{"num_hidden_layers": 8, "hidden_size": 192, "n_experts": 48, "experts_per_token": 2, "d_expert": 192, "d_shared_expert": 0, "hidden_act": "swiglu", "moe_layers": [1, 2, 3, 4, 5, 6, 7], "router_score": "softmax", "normalize_top_k": false, "routed_scale": 5.42, "balance_loss": 0.0178, "balance_bias": false, "router_z_loss": 0.001, "init_std_router": 0.00659, "lr_router": 0.00299, "vocab_size": 6467, "norm": "layernorm", "norm_eps": 1e-06, "tie_word_embeddings": true, "optimizer": "muon_variant", "learning_rate": 0.014, "beta1": 0.95, "max_grad_norm": 1.0, "batch_tokens": 131072, "max_seq_len": 512, "train_tokens": 609000000, "max_steps": 4647, "dataset": "wikipedia_en"}
Below are experts of layer 5 (counted from 0) of a mixture-of-experts language model. Rows are named gate (a neuron's input weights, with its number), up (a neuron's input weights, with its number), down (a neuron's output weights, with its number) and show model dimensions 0-191. Each number is 128 + 32 x the weight over its row's rms, rounded and kept within 0 to 255. Numbers have three digits each.
Before each expert's rows: a language model's description of what the expert responds to; "gets" lists some tokens that make up at least twice as much of what it gets as of all text. This comes from a sample of Wikipedia text that the model never trained on. Tokens count by the router's weight.

# expert 27
Table cells and name starts. Pipe separators and first tokens of names or entries in tables, such as Ram, Wang, United, plus word-initial pieces in prose.
gets: " |", "|", " United", " 1", " be", " 2"
gate4:141092093100152151160174133112120164106115097097145137102124138106084105167111105132109167110147145138198144176101201108139148149120111112124081064089152181181149138116138151142153116192171116102082161133103113099106112164156118182162131132159134109176173110139080118143181108157143161098125162117129119076087125129133148123037105125122113157242094119092154141169120142118149105180109093110120153084131118065109135115146133139113082107157124125102170142152148108103154135052120159068188093142128168110149166106104105101152199135112149144149153116042142121107052132173082054112
up4:163145077097127077153173101116110111133112096081142135138112072152129151134150073150186064144104119109145090144111119142129200123137159137122124095095112137137206121088125031139179087203128101123155155080090159095126163137089171096120135073115117092150090115204141155125104115131209115159172141158157100158104171118141123159136112121152131137140214162136137119191118138122114138134105154039171163099132189110094107180102091130137111130111093117069115100170128161121085193099108074103132104097097115122162134141075138146127154108138165141144128152144146084159154119084061144122
down4:117165097091140095090146092201044156192147144094114127150149146097072182206080158060146154074079116137072138114114168140062094161124117154137150123110131064140164081122157122122148119142089123175150106110151155128061190131143119102130065152121110103094134160094088153139136142136156200138174064079084141141155099131139155146139204093169132162103153165202127151171132149097116112096124095131095156100110146115120131151106133111116066089158113152166143132084131137158085142145118151084094120142143107182114182133138139100093155118134165101143182168134115185091112124132093121108
gate5:148122082214175127138137089124111153119095130136124153148175140136141119183074152095153155102084151102153118142206139113103117085127126158179111131189135127130155114134120111183112126151114138162076077081090113125103143114081072193099134111100087134059118081176070134128123082156108077137132156121191119145091098120077153116080112158141119172159085163157153155153180153126128071058163094114111139067137164116102089183153115124126154128149122158175160090132135132096083153150100133138071102093107113170113112175131120111197083108169134085081124173116124101119145094091200138175
up5:161108141124130078119109130133152117074174125147094163116168152136059093158145191135127149166185148142054152152176126099161095082128139083151153095099152116240133112185205098164133138111098144097138113131174174100156181137116096086079131073171128088141163087095113175150119109134099104106106107131153098122115165132148165118138106121105135141109127188211100133099175133100157071085131103139145088125132121118065064152130159091050138141079115162122173113140125127127096157122109151087149095148138064112150106099138084120091073191165141135132145132141116124115159091147148171166
down5:134105161104128078177091128138088093128171130132098157189090101111110145130097157175074120103116097181129096168126191112117132187182132148107093120131099158160160187074115165145106078126134162202140126085129105088110140131050140109095190107157184119103157131119139131101148143074195144058117153060145139064113132133079146155137123123095090135135104130176154172145126106137137100068092180152113130107167140124105079167085151108052162127103143093099105097119124132155190138161103141119163114136140129113148096176061098105107138108096148121192141175088176171141153144181131143141
gate6:123149116172070149092160134082164083153118175145135093132159152150105154195099095103093164132130164089156080137064133159183050061110151141143110140134155131110091148105149111152039133082096094182143141156138074137137141190158089189077145103107116118138072088131138139087150119155136216112152137117148114156140124144134110120046125154169116121160198120123153103133144167134105157103116104153113176094158104121136108130117123174082162108088136140113109162065138193094120123127073146154149173080158186127134152119093130149106097134110092098152139109129161072189091164126104153085
up6:127130122135187083079094106132058185132157094146164128119104164144103126138134103191151116051103120141109188142176121153146152112160142153141163177099156048169111114113101184211151132146121101132126167104131162112091069109140116100159152135139141104139132145153127178125126150142117124150139103121123138161109156069194151131121131050140056130108109077125152153070120138105107159143101121076143135134047151206114119167060112211126112079159130122142108078185151158138112151121105035093064125119143139118139144133125164087114093162176145095109158144144161128103103119111093131113
down6:078141121102120114111056118124105117179125123129066139149125239133139123103158183153133087178132156106105136116151134138068116125142144207165115169128103112118174162096118134134158119148171077138154166138162142113127147141140091182163146183139141109119132110183125075096116151101081147177143091117127157183131121092131141110149153092124138105125052138089106111096125059175108058128025043137146076076155151131158110121129110170138115136133138098126129143088136179118091137170087079106111168109094109124170148107115130137132109147187143110147135150147096198089120213129103144111
gate7:090098096117110144175113094140149113102144152101106137114135096181093172115166186195098098071130148134149123165095111166188191135141122150072126139100135125121121087158082191102145077103116095155114159082104174160112115154094145162158146095098056156130136158140095159124086121080125160175127153191069175166135075122148060140090129131094119133092120126079078020199142144103153148124146170123158081107157143158121163120159134198151119161125148090130125154157122122129154089142121072084119090123168128117081118150168165131147106190119175100088112108158159125122083125130086122153
up7:085194065107106140158163091164075172128074051151133148166162105136131152146137157056085117082129142130134130078118161101146147140186124131143134149120152105104192131168124113128115113121120200089127187081104142148040039153159118179092170137137129153117116152095188125166174123143094142122106089121122161136120180113095150101159127143122151169165050071117154191143136175174140120138063131121125049089119097163156137096114160101099125068131149155153145157153119140160143190124116152141129151102128105106134177140102131130108119097198144101109084087106152159132122113084136129112
down7:027142165117152159159155106101117155118139085157140082123121160138126115102118122119148139139136150117137168149135155105119158144180183175135166140080132180145043146157206136143179120156127082143149103015065158092112165082205125123107139134151124129112149132051159152117151093102146136138100101109146118118121065154066186038116091068153152175161089175155137137116120066103144123041148115136140152117130140163108137137132134115140091130131136120125117160151120148090129115086161085095111117085112131135130194074131101151133204106181120130109106128103095131146130132151128160122
gate8:103115071182206152131160122116155129131142191124111128079030130173133177099158194149133099110131160097174139146079112140140116147131093114111119140155108098120098086074106175167114158141129180113123166115143118215129103124166124130087125169121098179144158116182113122105129177173121095131141125089126182099109153098144101095063116137114160110158114082101112073132141145086149117145045116116156191159100178111170111186146070181181094123112110159186091078176108150100163119128125120132045105135115099102149110127122124120146149090156107106109141143118095071137080124114110178102
up8:159173112153086147117113108143122140141087130181176091139116104181113134132157074137189156108094084123120106113126130070152093143119195120133113139139116145191116135120061079117091137144090127088121129160086063106161126085082106208147108090164134086125132097096151150124111099131188179174118071206026071080154138134092128107159125144120123186102122121142145103130118094160085169135142192146066137093159144125153154129156126083104112147150098105118132146164086154123107175138166126154141167153132167158163148093086081126135093102158214122133106099143134158166149162141131054123
down8:150142163079125169137077112051104125157154124083159109186101111140180148143144132220140161066117123138048110119109183151143157176067164105147120164144192097109140171120105153047160137135168176170114112139142168035148139142152158109115133143173079111090126112161138051133179161130096125203129120143172087084167136111127178143107109132097109098110131147094094136124141116104133126145166124088088170118130117136095107159139129098132129148105162133094105145090150179151149109171146122130045085144090143138093164111160130094080078115092148130162147104134117134128111118080172090083
gate9:113142108142112123120151176081135105031144153086106089162178183099133157118074133103151139134118135149190117141086085101174179163128122143127119154124186115144156147110150161138177131161195115117155146087085127124136121055124136164101148140079091201153152086116078112077104203072120185108154170176147107108114120143092131116110121112150164191101165186146066147173136131147085116114157100052111121102094147142124131095128093133149055154156101193152074151107104159130119112149092100103145119129115109121175079122175105164155095101176115100177101121129136078104086114131164149125
up9:133160146114105143144139117143138120185125161150151155135110134111115162123127154141099190140098129112153112110185092140160138083124165156105058127134073127120164109164129159169089134059141105093137181129116138104095100137113133115021044114115113108079102093163194186092119192106122155131195122130073131122148148154150130136188095130099098057112139147089204161099127129102067155115129129121143125103100158189161128130136148104139107149141090094110165090062141123114110114132086151131143060159135151118041111131180088136176106175161094186121143103103110128181163158149168119170
down9:165085115142090165155135132094080174113126152129148145152162160106124136117163048105145040057142178146109037121130087123129116169085119127130201176167143155130050150127132102147128100206138143088127103118156132130113106070119084112111155160097089146104091142119143186116131111109109114074126133161108143162121078225091142147120119173154124124184150132155102137133100083184141101145144173108176129109144094125208073100093120160158087120121189130145148119064114147135123085153122114140100072109166122124147163184110159130182152110112123175121167132090136150136109116111141079111
gate10:142111149146124157132158082116169164160066118108106196111185093131140129110154197090111123179181077138104164145142128133145138182091099095130110061143120167078125139150099104129164108108132110168201139142092095146066089122158054173123112107114140147107144113128120189064151137171104130137155133095087158135143081089150083165134095175156139100134143130176082145171115096105125113062127094134140074156095142123093125086172139139032143087119151157164131127139171126160139156145144051156133106061141164136131112177144111086112092095161156125101100191189130094092109128140111168140
up10:097148169138155189141100137181118124129116137105125144132129113121070139167139090134189077118107124107098134128107180133142104089075124122062109091160138116153110167137081134081111176055073138202067146121177113123126100124147132122137115142125151091216142123097159116129139115111097110166169151110146192141088082128112072145136116086096108173188139134089130130129176205088122157088120152156121095142111136127107205120164123127124172161147134121074094136121123117169053079111180109094117072148137132097134141085077205156140156182074119111093171142145180113165159106136172132099
down10:123094143134158100172101061112151112108177132152154154134121131164160147168117121121148131134060181122109096182119200154205105088106113160141152085132105090101089059115107086108152177090139154104158121168085119139149135143141128160088122121054174124189083134158106104120130124173117118123143095072117134137114085141123121119092096146113090144130146141122112087049071146140132145159157213096094150072131177125227136173079114159150128181131110127147134137135149116168162116076143145121106130105170101145140186189075166089107112155114152189090105104124095084124165079111158149111
gate11:126153128140143177126166128166178108162137112124152105111055132156215081089126129051121166080153139119131129158139087103159133107115194124087077120123136122160136115141191183118174131198122128088092160120150110139102166116157126141129146095105076157071123092158137145157118132111147099166068210156119165088133109128179164164074093151086121120171137086155180082103132119112118069131138084131124129103163118153092120104138113129136146114110164164158144113139068130099149141146116142126136158147098033165133053174110182123136112065095084109120146176102157119154068088139105187113
up11:135128134154149099103141126077121080198098120189113142141180100200104129148160057146166129063185105096136127104129118115165136143138153101124067170104151132112128140126133140070105109117175075095196128149094149109124144111150155128167084067102122142123100139143121181142149208127149033104169154151138120160138115122147093128123190114101125123084156202099160103096136102113155141160138183140129133096171187111166196131153119128071096108118103153094149106118084098145102119151145114195112111092132119158107138123143206130094135083026142156091106110102177128088158124120125107109
down11:122101131117054131149226078134141092153155110150113154093124120116134116093150136128094030116104115161172185117182116158117164136154213165130132116109133139121147163101111147088162131175114057097160117120122187109156122104130138071206120153081122152093095148124139140128132123151149134187201139133120125122119157089158082169141081098086091153133120119121083059151140106139140143096096114097153123115109146103104104135086165081094070117124153088149118066101117097180164102158188118120134105168128175175170095172085160115150151128107094147064127122141186121153114172127173153088
gate12:124074111177143109173115109103170170142116094076100163166119133128100173159143157140151141065139152182085094110149157120164114100126142141134100117181120169146077137144164128166074060104158137126114162142128092075058079169166185131109126116088118180107157139126107116140191097126110134159179141103171145106140105105119107150108183157076173078157090179117078145069097137202152168162153096103082105167093079073121098143113137104149066116120106123112120164111157165120139145149151090123127095147162066093178150206135130121166074087149115123131146107150091109121143155117196091105
up12:069113035155061116167166128139087125170123150102149170111090191143097120162125169147136129089184134151128127078089145206180125082086151139131139122104079150138154084144166140099137180114119079181102106123080088166097127089123104121158092138119149166096150114104066143159129133147129094095153117123120169128129092124130127106104176104115171128128125189163123143117111128076112145167141170072071161161152078114112135123130124120135171201114077146035131118144094149171128104114122133081112172167198097160098108155186100176127165138159130138118105170095127060083119119136101137170
down12:148189105146105078170138082122114094165157115057149161162114072094139111114114086119180118100086116107149140164158087135215088134103176124113162174121120152132117162143117107150102091092142122089129109149136141119120130126140127153132110174102147130105168142110089170203127101204137117105161140119129117200115114131087163096202148169119152154136154159055100130080100075151174097128139152099110176109154114134133102090129107132088036204130120128139120112149102104132085116135145130074134110089083136228120115136137108147157089206131104100148161126120185142129077104127189110089
gate13:142164090192096108160156121129151119129121099080164147141127079117144154172048162152133140172188107140066108118136092140132087149095121199131101121164131096190098131114118159161120114116138106166170103087099166107122127139071108205090128129119110130117153185093148103118129125096120074140159104095161119114106117060136143091167049210161121097132151098128184143144154193139125140140159134118140083160122126111118076090133158089193113109099158108102124157106161069168189103126147161152184101107203148131077129140064121178100128146129166130098135111141050144157089114134101098146
up13:165121018132179121157161138165100167121112150105158120144104088118108138157137144107096190092201137142128116119170123158103112075175120113149143158121073119132161159202165174145144108131121111098132149089138145101103108146080130205104150109122141152181091161095129139120155107096067102113162129092099139099119214077131036098086072162150135114132107107146160178136138074144103180141168132110152106171159143101079152077150082099099186083095175137136134079098108141135107160116102158118081124120145135090124136166159141178143088188126065084132147108144149125104150136086137094124
down13:109140158089134130151134122251102133077118095129054100111141060132153160118070115106093095145143216115172111120126115152149146168107130109082108134142079102093137091115066119133132126119178109140130154219073100113146152106143102111142127067131132212106122150087109108132163120124137178135173129198099139111108147158131146120165120100121133120168158097158157151153136103180136068150123118168104158025116124157147115142156151152082100106108147167150136125150175141153153157181147170145075163109085113150127198098062150161139139122136086104149099132093098121104099121104141086105
gate14:083136113165098143151067066105158132094177182112042143161088110073128106131119168162137153113153137131030191110125115120175104145102136121140100142064165139161082158125155146147192122185156117171117154120070202137111138170120106127089131120117098128119139136114148135155064130101087179146132108108123151139076111137061136119100114134176124103122125165154193195096128137109184103156140098071171120147109155116141080106145109115154143074107116147121140106091142191048104142074133167148177134141121172111119151144108092106159143142126095146144113150086190165180094131175142103128
up14:125139136116139118197097122114128108040073131066166129100140169114181102128171135111101133129139152158115137148071153181166077087147161142165168118164135127103105070108096115127118123111107125087123111157133166105113126137100091181187084156104130142121116179158079125104114127054121120126113099166133131153119133108143114104094116093042156119106188113130180136153167087150197127119121135097121093098101132150160114131146087167072110153163154114151112152094103084198095196133082157131196178150102089176218147154141154155099158110170113077159130076138181062124114107129121146131
down14:070136086119154163073108123070117112153170074079160113108200142130142200111120118153119106158147070116147104101155188108165112109171188108123147146063196105128107143090182121134124144146087111132190099141108137120096104158125098167096100110115155160145222128176131146137206068152105112140120102117094131158141077123171165102108160107136129130133135119043112136192153136114063164115140114150141137125147096133140091117163166168095119106158130100146109187060139149138101134121145090115072141109107094156120136123104152076119051138120151144105162102143127182092136144145114094209